Experts of a small language model.
Size: width 128, vocabulary 8192.
Experts: 128 experts in each of 10 layers, a softmax router.
Training: 287M tokens, 8768 steps.
Below are experts of layer 5 (counted from 0) of a mixture-of-experts language model. Rows are named router (the router's row for the expert), gate (a neuron's input weights, with its number), up (a neuron's input weights, with its number), down (a neuron's output weights, with its number) and show model dimensions 0-127. Each number is 128 + 32 x the weight over its row's rms, rounded and kept within 0 to 255. Numbers have three digits each.
Before each expert's rows: "comes before" lists some tokens at least twice as common just after its tokens as in all text; "comes after" lists some tokens at least twice as common just before its tokens as in all text. This comes from a sample of Wikipedia text that the model never trained on. Tokens count by the router's weight.

# expert 32
comes before: "s", " of", "ing", "ed", " to", " in"
comes after: " the", " and", " to", " a", ",", " was"
router:101109118126098084138177130161097165139126199072120131130131139148157128129093126120084132121177213097139171138149136142166086099164071144123121130149188134095096144125163097124095097138084158130153159097124113111181110134122160133043120130080149133124091143199085084123205109119149141120153110118058153153085086159152101140119189074119184132168193117127117157112110152116121057150137
gate0:152107106118136121183195073134118118139175130173077113086130130136105095117179097151151177156138185126132076112151095152157125139125070119077079170093133084140156138133140151155149148130152080079136185118133168101158171160165098192061120113111144191130109116187108139100080143122087102118125114141079112120118112118136061112147066126148092118168174163119126172149207102128105068112149
up0:131149116169167129144139157152164157137126085159104095159108092067158160091163138159149128004091129109159123126084139104133162175131138166140105161122133123147147097166130121097182109146186115119118036119113219154119148096138104148165118160121108160145110164122107089127106196117128089146055122184142135097095147077121073129091121123145161126184137159112129138155176109121144090102081
down0:143147161118083089120092139128130121189103180147164150122141164160108157130062146060073123137101124150204159130142124157137055123099128097118079146177139086151125075190154079091137120120134146052136103122107105164078133052138119142129145155164105122083106148118102100107070137176140143144155130142191101189120088154119095108145168164121137091150119169151158115058123115168160172138130
gate1:144145207102141098122110131111118145122151130158110151107085177123147144124174184112139169169172145084127162084121134109177132145143126134161166152162099069099159134080135086102094161157170095195179122146178133099132124178171039166135081089055142113101105100171107121095120136128174108118144112183055167175098126092147109109170134050110117129136162108121129117123153142125168085140144
up1:128120157125112118117161105111117108178142159127148137141139146112108123096183115108119117125107113101104141138102135126126155070158113180094134165120105128143130136083078096148198137105101147148129064194086157186129071208111125119140154107145104101141124094070159124157154195183153145127106032132085117152119121225130141130086122055116128100148097125160144085194144122143047154120135
down1:112108128123118105153117197180158085111153168126091091091120178174080140111097128147199123131113119148066147170090147149123156066065079145091111132094153139114069125114076132163128135102084123098141117115126157170093131138114129209137142093166094143090168127103144071157164171160137139093206095098100105109086095196144117107166156127122155083154113140131121110084166150148072121138087
gate2:112153125131126061127122181151085189178095167150139091079154159078139147111116204131104128145102093174186147136127170134120154168127110166098147159129117065211105101059123139091107156102150121162097139108138119170129159125136190114111110156115167140144070143115060166155149133083149145192154168134123077120107155156095156092096135106138134134206131075109142135111142069154126123109092
up2:139097156138147129093181153068141096118155089107162151092150197120122086129132182111157081061139182129147149171156140169201154080139149131121062126194100157094082090137118100128117149152119053170120112097132101152111114070105096090143126148178120189078143117155148129138099150145119129091134152130164105149194167134115189115157058121109120129090108106116150144119101105097112192159101
down2:142118147112092170160098110134187163115107153131166105121159195134110150096161089148094138109106179076150090082138121123105095141148110182130159107138092116110131196121104119187141100156164120105084106153152136136089160075115097056160113151123116155059167100129215124129161166061147139204113126141125075139106119130106151181165105215084153152111114104122121126110130149104077164154148
gate3:140103097122062138150112129121118143120209138116084063094170211168143097128113131144142162144188120109158138173140117143152169109119160069158173114105160106134114048084166136086201144121128136145129168133130105144083122090139113123075059141075115110057119145115111134105155116089119106169155108133137146178111102159179170164140125080095136075161161127149089113099115157105059129142115
up3:156137089102159107184172072159145140107154163112136141099124123101123147120121106096092116074080136112062136105081158112136078122124116069152134129185153139126097148077152143120180154172133139131149108222110120108205119167129136125137118127175163145082051153161145103173131124122150128126111051073156107189157123151088117151127102147086093114027128117151112110115108121131117099074159
down3:101123155096131049158134143170094160074089137115114073131117158115134119175125123243170174116160085152144163154104193135076168148127111145111127132115093142076160144107165144117118097156146119151100126136121098071102132096113143132131126156119126112118162147175121119110209169222206088114100120165112090123133191134120090140139119117148159132121072093122084129093160128105085137103092
gate4:134158189087106071134186181105055215143138171131140169121155161124145136150136159110103119102135190146075142140160115139154141127087071112118161129111130121151164173129050109102106150066117126142089155132112105147100081132116125160146078140123157134135071157154137110131124141199156113130149152111072132189148138174136075178138201126161174115138080121112104163168094134110117067138140
up4:147116175163140142136136115115102134107152123094160130100101167148131147039110116123042094092152096092115107211144166085098135170086149146116113110137184174188117092091164136176087061139137101147096137045117143155126162126125152085125153118124101111072145196121170107096174120153080105132138130149136134111142132155155113083078099181157101153157173144167137080068121114095132107138147
down4:115116113096150131124119100148157103136138111140133105106138210092099197152119146132124130134167142148121105117150096110168148112132107178160088151127129082151104136092166104101190125131128124087145112045069166086111134167082144096166160118151098144095089072169103130189153163121140094174171078128127093113114095159111050150132162064210087158188137172122110180141141113113149100174106
gate5:109149154134152103168135214127134173196150104079093118122115133148097065117129155087096169151112098091171105119158057145143134211202144048148139108125107089167129094117132104092096136117067154136120161101091132139127140142145111163081152176143092133090144105220115097102151102117180114135164164098146134113145158137131155182165153116103159129105146142113084145167111146082147148119076
up5:094124167135153094141108161090119091085112186184166134128133159184136086121096078087149145108126121145077179070139125110137127096140094223124117107103102143099049138095121153106088134120119082191064123076147112125085125176160134100147150147086133164108116096111122127139115179077190159085103123174103157144131097186110159086140134199112066103144085149135156137136115129141149129115088
down5:103119156125122136090164031084095151113064122176116107124120073124155113087135081116155069165116140152152157122141151086069150095134068145129130125094153113124081050127118163153147088092156137155093078149141152136102107183134093150103118185139142099144089118179123118111182196062138128133131157150155063123189084141129102104076101137103107128117197115106104180136106122107145101139141
gate6:123111149142066154164139147176094124068151127105084160113131102131092079141097133183113150158093112121141141165143160098133109100150159164117091148114118165189121059166154131080115098081076115154121141128069144183110145110172113097108118086101135173048155088121135100135136141139148201127123209172084155193125062126126141172168125103150145173119158096080103129117080170125122119144166
up6:130163201094177129192181172124103112122133155054123182144147118121134155151159150122120151106175149121151187116163183155103077059168119195135087085148132132040134150082136145145113112133134090104088104127160098132099099089207182131131068132100137173127132087120114159087119142175121126098128125065115137179090095134081110132096114129147138105142121151185104130143103128175119158133136
down6:146171116155140080143119180160074155152130096122132097089100153122114100093136103233110179141110114165055190181073102131156109094091073155119057149132101142116128178087101102084194147130152087085091126158162084119091123093100099089168136115135109164145063137110142157141120123117136087109131126132098078130067185141121093128126144133171099121126145148125137154142171166149077161149118
gate7:134096124135064062136110120158095197074108130093092106145148075062118101162116174068170141155139140111132170156104078141132121112165085118145136091152173083154112093166150081146127135129149151139154160138113080117151159154177119061107127120085111132052108061121121169063171111103163138164177153137188099175115099108113155104143125162121117121161124117177135098074161139086137141163159
up7:114189143114164115076141106102184139073153091168141121110085135183067159123135117150083197123070161182103099121122156117087107162124090123090103109085160130127158052158102148121100166154093144143144093110142137113078155095153136113099129120095182138188111148114182120147114151107152075099126148133100085196172113172123138106143180085118076128152079166146113207101138156142133091125111
down7:149142132134150150094095181155142086157123105105121116087149074126137137119110121127135101137093093080132088105148118079135098136111143111130130120060158135112178096109120066113098125127153144069123173174170113157117121128134133087153157096135200187133108121142101109141130167049121119192198084160160085174118069108130162158156111193086055163101115161109129072148136118096078058145101
gate8:141162158125135128186133145108092128104136190074125113182161130129101097141101107101130143188092079138186142098158087144120129136133105123113115166221151104103084109083141100109088145061130121133137108162124109145179121169171136156074125132134118170149107100117127145127107138154132116108157087135045101142111168132126082096203085177098116102187175182147173140147067156165110065129163
up8:104186121174096131160088098113093188133175153119139090094130131140126168099195142071169143132129069102066187093151104152114162173142116147117140167167170144049121124177111090110127150143119107120084081158106119092144114101097145136117157124098150096065132155123130076124090169074080151133127144112135175095079116136107157193204095080119146107163109148163106127115071155086120104136133
down8:120088176146139171113123103103151115133159092088156080126117168152139114140100091025107120145034076132186119195134106126178120048137142143162101104108124192077121132117108135128155128122123120162116077144132140149102098170073139144124136127112129100100106064168157086152112079089163108080166128153109128147130131100133160139177150147095145136166156146195155143096062177155170123131119
gate9:160182135144076147107144159184078134113138186096112132092129086170110087164145141112100052104135126114190126201092139137127156151162125163155143164152177160122065132113095108152117144218099158145126126120152096131172102128116133137069127130148134159103101174129091085116138155140139160052133225117137111181103104155101147182088090108159138113083179077091146113124139151128136133129150
up9:130093127156177106097064110049139132119133092128112089185122148075131102099066089153137154115131121137155165067128129123133131117060154096109120157122060153130124124081144082026120149092131077166120107125142114170137156147068123167119165120107089102090106117102103099090102119166142111103059147138087084109121199096141172124119109189120107086179158097149121178136113108099118156134152
down9:118110167090119192117114077113179152064149151138109139166140100081147119162131058118161158115171161115172182163169137128130158102159144113119124109140128163112073140098139116057139099112062089159089116188093125149158148115212112169125143087138125121116160170085127170102114146123097161097133110105088099188120117046121135124112094147055178102128121159172150167170083132109154117143128
gate10:189193104051152136128108111153141165114157134088203107129171100096092142157138124157069119166133157122135116098175176128171138118077174105134146134144156157148130091154091085137150143120119113076149105155137132111085135133095151209115154185145156116102125140213124057145107106148062127182160168136125143098106152142095076169187120154123149125166131114083141127126139141108130069062137
up10:171099144148136111055105206086124154100160151162134108081125151138159098100111133143116159128125165128116189110107135123138121144069176126220093116114176167172097114108160083101111130134072095145129102133230146128143097149128088174071173134112139099058138135158150127126169132115131119109143200139111126154157134154164142159168148146131164118100093109125109220137175141140123185139147
down10:168142103121190129165132205116127105141116154091140135136163159163170122151145132142137160125090113166068113120102109115116111127083134150064139139171144121118131096137108090185109100114111102051142174119191129184155072126078156191179154113097084151131093116154076086131156068103175126127108108114124124104124181145129094112180191079171176129159158149164117122130188159098077123154097

# expert 49
comes before: " |", "|", "0", "1", "2", "9"
comes after: " |", " ", "–", ":", ";", " ("
router:140113133057115164137135093103117173139114149125099122105117125095156093080080125131134165142147117111091181125181130139086138096161136176156121144070131159068121136093169116186116108090111164030100114111158109129140152150106160056140111121145148177115157110148165131165160130198134174183105133154113152166149172116106168114090139206175108150127119130106133151172080041099089088124138
gate0:065067115112144178119115163127140098134116171077087193144092106080120189061086165161166130131089145101149151145088126097103136087180162134068115175140103167134120158134206123132128178083148035089133097127132144130112127143179154128123095190115078114124148103133147123101181127170137119147102108175148128165108094127139070145149094163179094106082113118154097141156114088118125130157133
up0:111141162136109139191124096121102115202092147092096155125114178110089117168159135117080068120204126129132105144104104128118115049164159135196113147169129156096159154120091084094108138107110226174122120074177151149124090105087126140130066158116113173227138152135165127126088147142193158156091133122106129138130189072122136135097186145106130144110096107122144146139137139103123108140127
down0:194114089131153142140151127103147161065065138147160119137140127082176119106228093169148127119079146084059159131153106131143157145151106145134131161142086159131126128117117077099132113170105177144122142185130092101102121079129111165137126120118103092142112122129098128078096080120124115083140129166198135070090118098078081133134097121082093178143159139135164182115121130143219170069159
gate1:122119149092109229141193096075188119136161109080096116142121113097124153135074157165123131131154118153145118160147080120123117159143148190190111143130103134102127120107161101158145078092131092108037116061107112107099165149142132133118078152124109072121103126118128140130136168205078097131109143084150179160146117118150106077068097138112088088105191088087102174111142115122113168114157
up1:143167132068139120151191125158108161094139117168138186148087083091143098105147156118178068155150111145080163124187126083113117153176130098116099165098155099088134086178133136114147120139067188182134118116160089139144144030055105149096133135097190154145102122087097140109128116157052116156120126129070111162109067148168126142124090095108140147126097189094119148120128111107126120125167
down1:120184127135057087080140072080092136145168127097162115138139105136134117169110165104184111109143122138103101155091090175097141155155145140158129082189127104155128188174136138070115134084093134133175153172147118089177085087120136094131137123123106111098132147120124094134161167152084136152222121174159081148144104185130168153137108141100128067105098109049114193153130151144091155080143
gate2:090148062102070165130120110134103086110069184126099113120126100116107123132117078129106125136112156173115130145057128112107142085109176131108186145137090171144115125133142136175133108166123084140084180102148157158058110100139086129104057105112168150181150152181088143072095119163121084130107172189198164124134093144138091111150103140134099161134114163086125137119080042146141115182130
up2:174157102141089146147223077160139118106075185034104106137176096153174073091089132164113086077104105099113155085168146153120122168138121113144086099120185112162083150132154100131098202156119162122130083156080137110088093191117160139123114085086074117097166160155121108140142111092097128145108120127099074137146113107133160154158138156122078132126102140125112110138137130130135204167143
down2:060151141189110139155052172074166094055120123097102096131152126136087112163117099073133087117134122143096091120131113144120100140099174177128124077098166156116098098080193078131124127173140112173160161137126158135110149133119122209134091103153168116140087133155060125115118124085101131082104120097156116178091166171130098091075144144101100154170122200113073139099115156127135141137170
gate3:147144145164122151146147085136117144090161169099102131127093145095158123145066136147119123110149133027149130110130193099066063105075161156061118156134107140101163110118067157135121170113107147086163131111091117071057152087146144120186113112092113128172172107143108130101141178148109049139079125121124126124153129085059173151122104109051103169137124115140100136127125114089111073138159
up3:112152175134144130165111103149098147105119104105131104179089093109149171124086183163128127113109154206096190115150142139150051147127123154166105075097108168123125136095155160138051121115081088139074131208035114109119127132198150112144097104091156193116170101106135129122074140131130120124114164210155141107151171127133170111122127143148168164128127125117058105088117162120145120130148
down3:151150132168110154149114150070130161158146129090106099137206157175131157131173150129099097165174094187204175156149148130116143192187086125198150120128132131130129164129102128162170139145098155182102122058133149142092157099149134130118115185104097156109132172107128101095172122094101101103116073141181092059099215117112161155143140123116133178120157137108103113133141080121084139079120
gate4:099167109110082140111110123131066134060068109112101115083089135118067093112100156179156108150166148126177152129092189093182146138091141122157165134112114138118064118184181082171113123126129176115095149122119110162106092104158156136134117178151141120113154149084103139080026127088074188140183172124093087102132127109114159103162174122183149133113151202147120128127137117121133106122141
up4:150086132158117124075158137162200086133083131156146106133116177173078192118162088113103168086099153142077155109096143137172142095105109143141187113178160176172148118068126146132193116161119095172135135170172157105122205188157159095176108132123142100165120056128125129142145091144125118138110150178120137154087100156126128139081104133169146166108141115131190142101079091139170086126092
down4:169167137131097125227098124153113089142176124158149173160195107116102149167065109157123112114115122149144091151120153125112141103155116180125114117133117146163076155101084113149147159144122112077200101149076150177134075129182155138137079080189127148095151152166079108160165116165132099187105107139121137133125111146148185092123163172175192106138156157149139160159103082137095120084074
gate5:167135123114071156176129141100136127154128146084101190109094101166135122107177188102136165088156111102068137119183217188124148228128128108117098143190102169110100133080138089142104149124105141103114141171074141137157142066084135137144118132128148157119189117129177145088129119153105129125121100136112119099148170158110143140146066190129115067132150106142128139167104103081127085197153
up5:097116117135171130125137169090112113141092150132131152054126122118063080121118124092137134107139109094108087117114081149088137154098190141113129209165161149112128090116120090075142155150108159085163070121121095121134129084133135116066065183145149097083139138116117161143130146124171083113162098134151157149088151116115130177179150206152071176117061150167119090190106108129088090081172
down5:082129069084121126127078083128153117172180160165114151121101108095105119162092070140090127152161117051104168149138121146139109079130107136155163148152135158149093116093107165141132108131157112137188107128148185127168142081076113105158165156116187130113130114140134150184112120135195110209183111067086102111149136175129190181112160143110184089109085088166122089172111109171105111124126
gate6:142121193118074179193123132076139139107090229114134170155079094140075144081138159165109119121162135157082109107147136181105146106127153148096116117111187121075149157090148164136179159138118056131158078073145072108121128099122166106115155121096138075126076113157147159128147155123138104173083171169141118073137120072130120143133123153154167166124107094163095101108115056132099139144125
up6:106134132106168117165097092112128139097160116173090066180085109109156179154137138181128111069119128139110154174154118079143123090102173141160104138144180135132143120159109203137117134139151156148147121136034074114087122138170144130120154106076083142079135071181132187158158146155143146159156131218171109117114156131080052132140140149118134094063125097130183128124151175138134160122128
down6:163165099142176141119176109109180173088148108111146138124112144129134097176161130177145103165168141087112132096118140132162090157113185161117118097209159081059149140172125132106093057077186094184110059113133119133128163115119153126137100027096155185180147093153135106126123121136146167135108175102109126059109131174167099130101080103126129142095145144150106139166123090153106125105101
gate7:074070199099102100106152117104104170109145157098155047144171097157097158139070144088136152146090117145134122133147165115142113177167217145114095107092127106145088090146141093088145122208096151185080098159164105137132143100129123115136111152178125155149141122152172129173104132151099132106125119097099152138118115163141138091164081111159188090157139169040122079140124119121091083162160
up7:108136142143141120096142133172098084128111121064143093081161101130118140158079105178103120120134173244158161145129087116133130122112126156167109160107108118173174057140177109101131157130096140199078107138191114107101144145174091135056099106118165157114195113134153117156186118129145126109164160133120175168176135156157139110137019118110131131114130137155110171126103137150124148138177
down7:196147130122161117142101115105094165098169207139130090154157124185161090172165115177132056123151146122097170100116148139104134158105112097177139137187201139119116122162168149127146122098161133093155111146127115109104106166119126152150086111095138174122089122107123091115166086122095215140108162157192072131157146127119119131164141080139134123170197173128132066139137175206086129107145
gate8:161127183119107140116147115117142098107135154082150148131186168105123173092091149059133169158131150121124096164152160054142165165225155129144132191134157133126138138131148071095162136141138126122133125151175082115141130128146136152112123113092128182132089167076128173138057122104145148167096090163124114088138162155151150175096153150126163122117162051208156126148120067120049109155160
up8:159157153156149134106073134141093089103109149082139123119121104082116164130109125108129126137109141114131156114138196111127086119105061130095115185002138138125154114211188105137147079145106074125108168074122137102125113151105147163158115080161133164103103080151151114176179117145113134175143170113151176077133081144049136086107144139126102135130149132092121135084136118060128104068154
down8:107101143164163159147074121110107060106116160148209143105115150132078090150107096155172118135116174160116122108135152115127132126117093150105140172118197079091107115128105183138211122111157151099094166089087074105165093061136136201128128122115092079107134063164135131081162135105108112088142199119161140111147083119160078073136131125162101151161156075126110136109092131102120080101150
gate9:106148098136127231122120151131099151152123148087152087137059159119132131166124154084087139173125095107176138053157201159113124111187099106150132216133116063106158104073145141159069144105115136091152144127152103084161101136091092114132162125134141133161153148088195118143063113122113131141102132123126111173147206157160106151188111122111123123085180166101120170124121117150123144148096
up9:153080119134084196151120120139160103140169082159112127115111069092160189112169134111147066132168136101081104128110118094157145093118124088133111125151140150185101125119120100157154131130097117171089164150171118160102211153099112145140102112156109112117093176083115108086189114118062152158134098163185135128100040114164187140130095123114140096177132129167107203105165179113127149121073
down9:222105189108122157161133155109184083135153142124079133174100121170151142114149132075107153144142130146081158128129092186121180147091152096122157107076152151153148103103086097143151175129105113129109112164158112152160110172143158148186121125081114131172174116110114179146079184127089181096078177144170112159176070145111198104138082125131113126112108133079090136146147052111115123147148
gate10:220160160137145140148101154114184109107180129121134141112185062168140085152131173118131154135093094130096170116120116138169139083131145079151148189115110126154158106080167128139124169158118100069125138113119151090118183149125154074113133160097163197133137170138022111147117116119154115093109066176110102113157151199059101129175155095130169108137112089138106119116139109150089139137094
up10:134114057125138181104127106117183135107114089109076159133206179085139166181124127118194096134097107169170122107100112140127145128097132154125130121143152084167170116114178165109108174106171176188141190084155190113131088131084098169158138173079151084100116201140111159122121159087108110095136106135123119143128167107090141132172133086079077145135103166102129154086131134132053117137104
down10:115136140110079099086134147115101161149106131136090155211131079183120056148107191147095168123166146141145157128153166161131127113064171082131176183147153127111110103170065194169121145158117144172117083135134147209084111130126175119114129125129124090162118120114135137136159110134077068158120143065185076134159062121129139115162112123098086140107101168165153131118150159168158166157111

# expert 44
comes before: "s", " of", "ed", "ing", " to", " in"
comes after: " to", " the", " a", " and", " was", " his"
router:133120098110118053169135103168137103137130159109132165149125117158144062148085157092125117133189205062132145153138124139132098120175095165156136154155141119125135164098167157112088120100124184137102145079056113081133126108142133172104112112082168130114153133163111077134186128091132147079149124093036129114065095174128092154075146085115105149145193154163118188124116154112064132144137
gate0:112118091151126107131179142147151135177164164108061128097127127118102080160169162051151099106122106075164170116100101142107155171146117153094145168143145140154078150154093117082193165142155126144150115100120110119135107142128097131178158144071157140134120126102093179116105145193121207099078072070123085132147164183063083127124104139138140055184121145137100146121088120073116139094092
up0:148103126114090189192153127146110149134084089213204062151166133129112144140165098131134086133140127114160076144123134120101167041076144144136122143129113118118149057123157138105170111119094119095177173137117122113095178103096094139077143135121125091174158142110174099147104107135095123150122134128150163047109122116091200067108193114118129138144168126070098115114143093148146110096080
down0:149173182132160136125093056128093222137113164138205114102150128085077138134157149107124147122097149102135159087095124171100040131131097105122152130171107091048122128128148097162094143167138089061092182146090172124136108070112119113205185130112149116114142112149142094120155117060093136118125137081115130152078114128163118101154124158137161169135156129111110134149108144150080080106124
gate1:098161132095079137164183120151123106155155150098118153066098105184087125143148161068152134153140153131114050112124088092132122169116106105102121132166124077101147073166108093098063137111070152102126110084058131109081124170174143172046094112100112141116150133169121108118113144071112174064168093093121122133076130144135144171113110127083114100171136123159081156137135127130137134129214
up1:152149138080079171087071154151130143113070129150162123159081133126106166095079150130083160115097164095159141122064135118134115075099125115138082136030159189140059084114166090118183132143071128132100138159112165155151155160127050150094103082142114109088134106132145099130148152136125136109109091144125169140091140097092134155101106131089093129063179103212124112146148111163103119100125
down1:109129132097106124155070102168110148079181137143131101147131198167119117226130177142139125121146095099160099158115121136053182159172097088102115153095171102116096202102136129139156122136127144090152121116108161124085174097133086135199119135177125129136120141121130152100068174167182133164180147102133156162193093166091080110141079149141115085134077104147136122168129097138078118167125
gate2:149130138088066093145163144164097120171166140097170158127090098112141144136133190115138079156102209116126154115140115152093051129083125112180098139137108136165128067162170079134130159121115174085098038131104145118137148119165092084108085094046195157117176114139141137176143152135153127122065148171153157103154134143092125123086162160097165105128144169140119160193129144126138115163116
up2:115088158164129096065107055120174174133080132134108103132133121168196105067183089188109083134125110135113110119127141083164146155214103121112086063114155159171127172121126143115156134126147152143150056125151197128136152142124123111168114147137091154127077086087125155150113129109054153181157168157160157139147114096107081166152104105116160125131109082147131105080110148161154131195144
down2:170204201136114189132150094107174093098121167111162109119118144207078114144179107148178151118146184148188056110081118101136133134110176100142176149136110098111109148093134124127078162107114156110172163144140135166122091199106138135150128180082065108106122125095142103095124123136133141127134160165069128116166158094159094105105117109072135107158120171168157121097141085161195127140135
gate3:170151132155129170162172084145109119091114075097115081172059100109131136181189162154139075112108132133117164144157171103118056144189152120140123174104103174044098172104106161120193163134157085109181083174113098128145129132162113149152139139117090167085163108133102098109155107129110132168140138138115096163104136080085117141104141106143186177092110125127129120152131134148040085162141
up3:100103108157137135118117091137130118193091094175115087094103144085097113127186134121165163178114090131150122073129156097093126107172130151164102153095130147160104155121102184114125153052145131118127112111095199161154104116160161143144132133113141094131112120161084142100134064139106213104083081111126084201117174094169171066141125199105146143195078122132142192153114118119105168126142
down3:092167155070104143099131188127133159175095156119099109138123172123144175121064141172123129092146130142123112133084087085091193148147063073072148174167150184142136111150120130168107093114153108154159122101146090162132150078171125122072077160115089106061120112110094088150111160119120153196145107100157138101146131161131171076196094099102086108100141175131154112101128084146160169132169
gate4:115125166135125140100156149119074118146122100152123061141104132151062101182075159107129167151081156108106188093086134134144098088149167108134145115136163120115123084101149163151131094137120133107127149042165150115123115147107071137073105123034084101113163134074142167151161096117112091124128115131149137152105160104123189115110114114122126152221211174101106163125212113112129171121115
up4:093126077132133137174099041102180137080114092132076117155102143074169120174128147178087090110161105123082137130105102076112154133195122148139095153114058192119109167181135126116125120140128103125132094104110124098095182132113154104131167105126202098158137226134158156132104149141147158170122096120145124133119113152140103140179079099115122191134161119080187111135172119095154149164167
down4:155177113153156102143068083128138083137159128133101063109086120155127101135139130135120140140099075095095140105117131104167155149168166176098136131158147134098094164181125094142130120091139099143141107073095177120056164140101114196130162049089102074089125140112121045106099088134096167177151106136120125156099151137150142134086059133156146155131183129078089156131148102128122204077165
gate5:141082148092058175187147146094159185157165192115075115145119112156113080128167143159100091150126130073153118125146166104096134176216119139107143123088097143089115145086084124102166112152138105102125111135093097108167167113109134100088157159107135114081135161128108163167098162143138120101205180087092155139134155133147102200121169098088101165110088151163107190136083137091141090108147
up5:098118083175171079096111093171091179167118145118192131149167120133127153101115092129075164106112116127171074107183157080119144149135160152124106113103124170150112140045147145105134156145124057146112123138129101151156096091124125103092131108062153126180146131135141065122203191179148084123147113116152068118146129084129108093085129148166171143159063090120074116084143120125159185125104
down5:145107071118155125114142105065114074130120105080155085150122099102151120144130080064144143142077142138077141115165088137066119135104127138134102155100140137121109139171149148089137151082154080133081166131117157145070083096161163169159142110100132133205164136129127130128121132208105115107093130157092080178157109127177097113134136072187130162108017185170108136115128135100098178134129
gate6:102117110126111183138113123132112126105091176140152163072141160205138112142189139127126150137097158058124168150110064083134125125073157150172100118167107157136119079116151109158085073113135128090089148138122099055081117057112147155088204143066154080117154137098111181169110170142125157169134148172086133130125139073108106162145158067151126152171162110088127128147119164096093125096126
up6:139140114112143129094165094130089109172093168153116117181092115148137112142119113075088129150165129130158115089141091177095138165103087154146136142158163132130116057171131095167190139108113105143139135122113122095151087142130165069149111138182082141165175082125183157124145115150081137204129127095124194053187130119170108185086170158126137160130097158174104093206158084139157109084148
down6:161143121170129169157161129141100108167131122186079125135147202125056087122117103146151115067136125141175103134164113168129120174089137087069137151109130099144161084166032134116106128111102163152167125115189161171134099176095120137110161095206105169137171124133090101086137159119091086131163179146116129076090092138123168133125113199161132081169105130142145127140162129167080129106105
gate7:153146122156102112144166118150126078136119128121109134156162105097127139140132124132131088146117134091086158077044135124146077186086163127167127183154116079119148126112110079116176121166084145083137150123034043093152177141146121118127120110099148095101128121133074124111133112089117127029151120109142152121115200157113113181092080121070098114105105148152147106108091215122106113129175
up7:131167084141181163126112132118132159152115204092184091126096169068143102156134142192146161167161141112134140113136132172144174138051189128174136085149114121095079142098134183155161137150125129170137150124133123180140140145168144083124066166110136137167197147187158126088169104116138122117155142131171156134092110121120144119142100081108108166105069156145161083121194121056156101102173
down7:144128133106141142148119100136136115110151161118119127133142090160143127144135102169113118111142129151141137131202071138162224191063174146121158129098156117165134121129112171093245134121086143099100178102118156148167149103113110143194081146081166096160140121155080115140099130124150083076175165153124140179162154174156066147117131122154168131174156075144139174167154101106079118121168
gate8:144139175097069174156138164134140135092167093097059094176093130109131138152112104186117114188171162128109111099144118106169106102094164122198101178113159149122158117101126124090187126114104109164124128105119123071145136098155126123048134111065137132133075086159136128138102139132057091099194142162083124119185150139144119131095104143145188177101109122095149118118163203106088168089145
up8:118161124135214104176117105158162122149170129156096143139096090059184162161148094165075114086163090071112130066126113165117061170122146199108168129119103101170136099160176120137118120092113107134096129149143108122107162128150124060100070095133072132089143096125102123095174109134133099139142158076144115090124083101079109168102160160197080165135170149128100127188142149129135143102131
down8:123095174121155167139132164124127144152135058107137130193169139155131149187163107199126181114145123117136153123188126228079086108121154158135122141069131088130153138119146092137131075126173114072143108068152126118150108112133119036152096137108177108108123100150173092127106146126126171149091137177162103096156113155108105129148126162171148138173148057114154205092168153144123148160118
gate9:183155134120189084139134101074145100157131181110076111090170108192106079182130169079118103097144144098118104124180151134159079132154116101116142155125093150139087195124112087107126173095159117123093158108112091099167082159154118113102113130175160083123105128145114137136166171097107120131130159168072105122145053106095108164082178153143099129153085111157061085102116153158089093059131
up9:206168176121125175131155169090118201152129128113150157129146208130102173135206102165143135198102068128170118164179125138158160099150107131118115124097118120059132112155097140051160141119102086196123137082129106129147140196078136172124093162097188076161131130144130129108121146205112159111105111159145168153137163116112103147114131109126154131104095119140140178095100145102155136120151
down9:165129123137082136084091113096089105159161085071157127133145111174132157141185134088159097109051131046126106133130093132136142108115152153158127131143142110131132115102108164178131107099127109142091100183152151113062104182118125135173160172052149154096150144129115155164095113180116102080112161116163111153234093112112121165167124104140141074134096149162145173084088165069110145152165
gate10:153154096115104130133151191162111156135113176118081127163158149165119080116106232041118121157149189077166159129128126161137148120105117121110156176187159097136130135124142170151100141129095128137073176128079110086053129097165141209120109181151148091065111158091130115094116094118132126076130146099067117146109090151135062133154092126119113106132154153149117170161109153166106113132142
up10:148156093067136110172124136182077100097145168166159089130073138124139163131121110122164153065110110204159107121154102181122098137140118094104116137092152083166090123150120103160087118056134165119147132169158239138111101153137126142183162162187088086107169165089167134136189123120102154128145158124114121098124137113120126124168156105147079147181132070130142170146148106085132154070103
down10:110123155136123160142189133097135128162093077101118113160139128118160075138127147104143133068118144145095125099053129167076171120197099103159171112131093164091135132160144143150186150159094217168132147164114095172130114105142175118169159171168148109187165196134142114201100069099125119168111124115076173118153137116149149113078149083111117112112138128127177157132099122090069073118151